{"n_layer": 13, "d_model": 384, "n_experts": 8, "experts_per_token": 2, "d_expert": 256, "d_shared_expert": 256, "activation": "swiglu", "moe_layers": [1, 3, 5, 7, 9, 11], "router_score": "sigmoid", "normalize_top_k": true, "routed_scale": 1.0, "balance_loss": 0.000205, "balance_bias": true, "shared_expert_gate": true, "init_std_router": 0.0121, "lr_router": 0.00131, "n_head": 6, "n_kv_head": 1, "head_dim": 64, "vocab_size": 27375, "norm": "rmsnorm", "norm_place": "pre", "norm_eps": 1e-05, "positions": "rope", "rope_base": 21400.0, "rope_fraction": 1.0, "qk_norm": true, "attn_scale": 0.125, "tie_embeddings": false, "parallel_block": false, "init": "uniform", "init_std_qkv": 0.0318, "init_std_o": 0.00623, "init_std_up": 0.0318, "init_std_down": 0.00382, "optimizer": "adamw", "lr": 0.00137, "beta1": 0.9, "beta2": 0.95, "weight_decay": 0.1, "lr_head": 0.0102, "warmup_steps": 560, "schedule": "wsd", "decay_fraction": 0.538, "decay_shape": "linear", "final_lr_fraction": 0.1, "batch_tokens": 131072, "seq_len": 1024, "doc_mask": true, "train_tokens": 1271000000, "steps": 9697, "dataset": "wikipedia_en"}
Below are experts of layer 5 (counted from 0) of a mixture-of-experts language model. Rows are named router (the router's row for the expert), gate (a neuron's input weights, with its number), up (a neuron's input weights, with its number) and show model dimensions 288-383. Each number is 128 + 32 x the weight over its row's rms, rounded and kept within 0 to 255.
Before each expert's rows: "comes after" lists some tokens at least twice as common just before its tokens as in all text. This comes from a sample of Wikipedia text that the model never trained on. Tokens count by the router's weight.

# expert 2
comes after: " ", "1", "2", "3", "4", "5"
router [ 72 139 122 182 166 214  91  96  65 128 115 121 146  85  98 140 121  73 103 103 161 145 163 137 123 130 133 107 133 152 156 136  59 147 116 158 190 163 140 110 139  80 107 138 116 123 119 163 144 189 197 128  91 137 189 151 145  76 162 124 142  85 139 155 101  90 145 211 138 188 142 146 129 124 106 120 139  79 127 117 112  96 141 185 113  94 136 116 121  79 140 107 132 114  78 155]
gate0 [176  76 107 109  80  95 149 130 111 160 118 108 117 183 122 226 130 102 142 142 143 118 152  87 103 187 162 111 138 107 106 120 107 154 131 151 152 152 124  80 120  62  77 171 176 137 119 173 133 143 154 157 144 198 134  58 115 129  96 123 118 155 101 152 131  83 165 167 156 179 139 134 138 119 109 153  85 191 106 119 124 121 152  86 147 152 237 149 159 120 127 137 186 170 146 136]
up0 [153 126 117  66 132  76 194 114  88 142 159 138 143 124  96 160  97  58 145 164 170 145 118 158 123 145 118 134 124 133 101 120 126 125  82 160  57 121 100 132 102 129 125 123 160 144  19  96 164 138 152 114 122  79 101 146 155 104 109 138  89 139 115 133  78 126 116 161 136 216 115  92 144 150 122 138 129 130 121 115 141 140 115 131 156 141 139 111 175 144 118  73 130 172 135 136]

# expert 5
comes after: " ", "-", ":", " January", " October", " May"
router [ 94 114 155 140 119 194 106 129  96 115 165 149 128 114 144 191 109  58 114 154 108 118 187 142  82 103 203 103 137 115  68 153 183 153  90 140 171 119 153 126 144 109 209 139 137 145 138 195 143 110 108 149 101 147 136  72  90 127 122 110 159  98  59 167 124  80 159 169 153 190 104 151 106  73 111 108 114 109  92 119 106 121 147 124 132 102 156  88 169 100 145 117 116 131 179  73]
gate0 [165 206 178 158 103 210 113 149 181 145 143 103 135 102 124 122  82 100 135 132 122 153 163 128 106 150 156  74  87 151  87 171 122 118  66  91 124 146 128 152 120 138 141 127 120 142 117 127 110 115  87 169  47 171 121 102 138  94 137 119 138 150 116 123  97 107 189 191 124 119 100  78 123 115 111 103 156  90  78 158 129 127 130 153  62  71 193 145 137 142  97 130 133 174 145 105]
up0 [177 145 162 128 162 127 157 174 115  82  85  91 148 122 108 151  80  73  94 135  94 163 114 119 115  93  91 191 124 141 135 144 137 203  85 102 142 144  78 164 147 170 153 107 138 158 178  99 104  89 125 103  80 143 110 115 144 141 125 126 152 150 116 162 155 120 130 158 206 154 118  59 132 144 136  79 112  84  81  78 152 116 130 111 110 113 119  90 137 109  28 113 124 142 176  97]

# expert 1
comes after: " the", " a", " and", " to", "s", " The"
router [155 174  96 167 123 155 104 155 122 145  93 134  85  87  96 136 130  85 115  99 118 163 171 157 110 126 132 128 112  73  92 161 117 134 121 218 167 174 131 142 147 129 169 131 171 120 108 211 184 169 131  95 121  92 147  88 122  40 200 112  89 108 111 154 120  95 191 169 137 213  85 159 115 116 156 114 152 103 140 117  47  83 122 113 126  71  87 106 138 146 152 114 121 150 133  96]
gate0 [162 134  85 137 107 165 118 141 103 101 107 114 175 104  79  75 105 135 124  71 142 111 111 112  64 140 122  91 201 118 160 163 101 132  69 137 121 150  86 171  96 132 143 151 144 184 159 133 136  53  90 138 127  82 147 112 105  77 159 146 157 208 125 135 135 104 110 159 126 129  90 116  87 166 101 114 154  89 183 110  96  94  87  68  50  80 154 123 117 104 177 145 133 179 125 133]
up0 [114 112  77 184 145 143 153 112 163 190 100 130 130 134 156 115  95 118 143  97  98 150  91 129 142 122 142 149 151 126  85 117 134 143 139 129 119  99 121 160 113 140 143  90 115 153 131 166  99 134 199 158 108 108 161 129 139  80 183 131  83 128  78 133  93 103 144 114 111 146 156  75 146  90 181  94  68  85 143 114 155 131 117 145 190  86 115 159 137 149 123 156 164 160 165 128]

# expert 0
comes after: "\n", ")", "%", " is", " —", " at"
router [103  97 196 169 211 222  76 181  98 126 175 133 138 151 143 109 101  97 161 160 117 127 150 111  96 140 190 105 108 142  63 104 119 116  88 130 182 115 140 129 148 154 151 138  91 177 111 109 152 128 144 133  80 161 172 134 106 119 143  97 126 101  83 178 168 107 175 111 109 182  93 172 148 109 124 138  97 127 151 148 123  99 157 106 126 103 157 118 122 133 133 136 140 123 141 101]
gate0 [126 145 160  93  65 125 153 114 160 128 155 185 128 186  92 160  97 116 186  82 140  87 165 140 146 142 113 153 191 133 103 102 137 141 133 145 146 126  93 118 132 156 134  85 164 100  74 127 112 112  27 112 150  77 131 118 147 166  96 154 113 112 126 107 115 101 110 121 126 174 130 134 113 148 141 140 116 115 186 182 126 115 144  85 103 191 139  61 123 145 150 137 120 172 174 136]
up0 [ 75 119  85 136 107 123 162  98 123 140 144 145 127 166  92 104 165 133  91 159 122  84  98 127 142 170  94 140 117 174 150 114  60 135 129  86 135 190 126 109 132 116  74 122 165 128  19 118 157  74 105 106 148 135 167 129 110 140 200 137  84 135  88  92 145 176 133 107 164 118 132 112 130 146 127 146 102 140 151 130 155 140 128 150  81 150  97 175 149  66 109  90 105 183 102 127]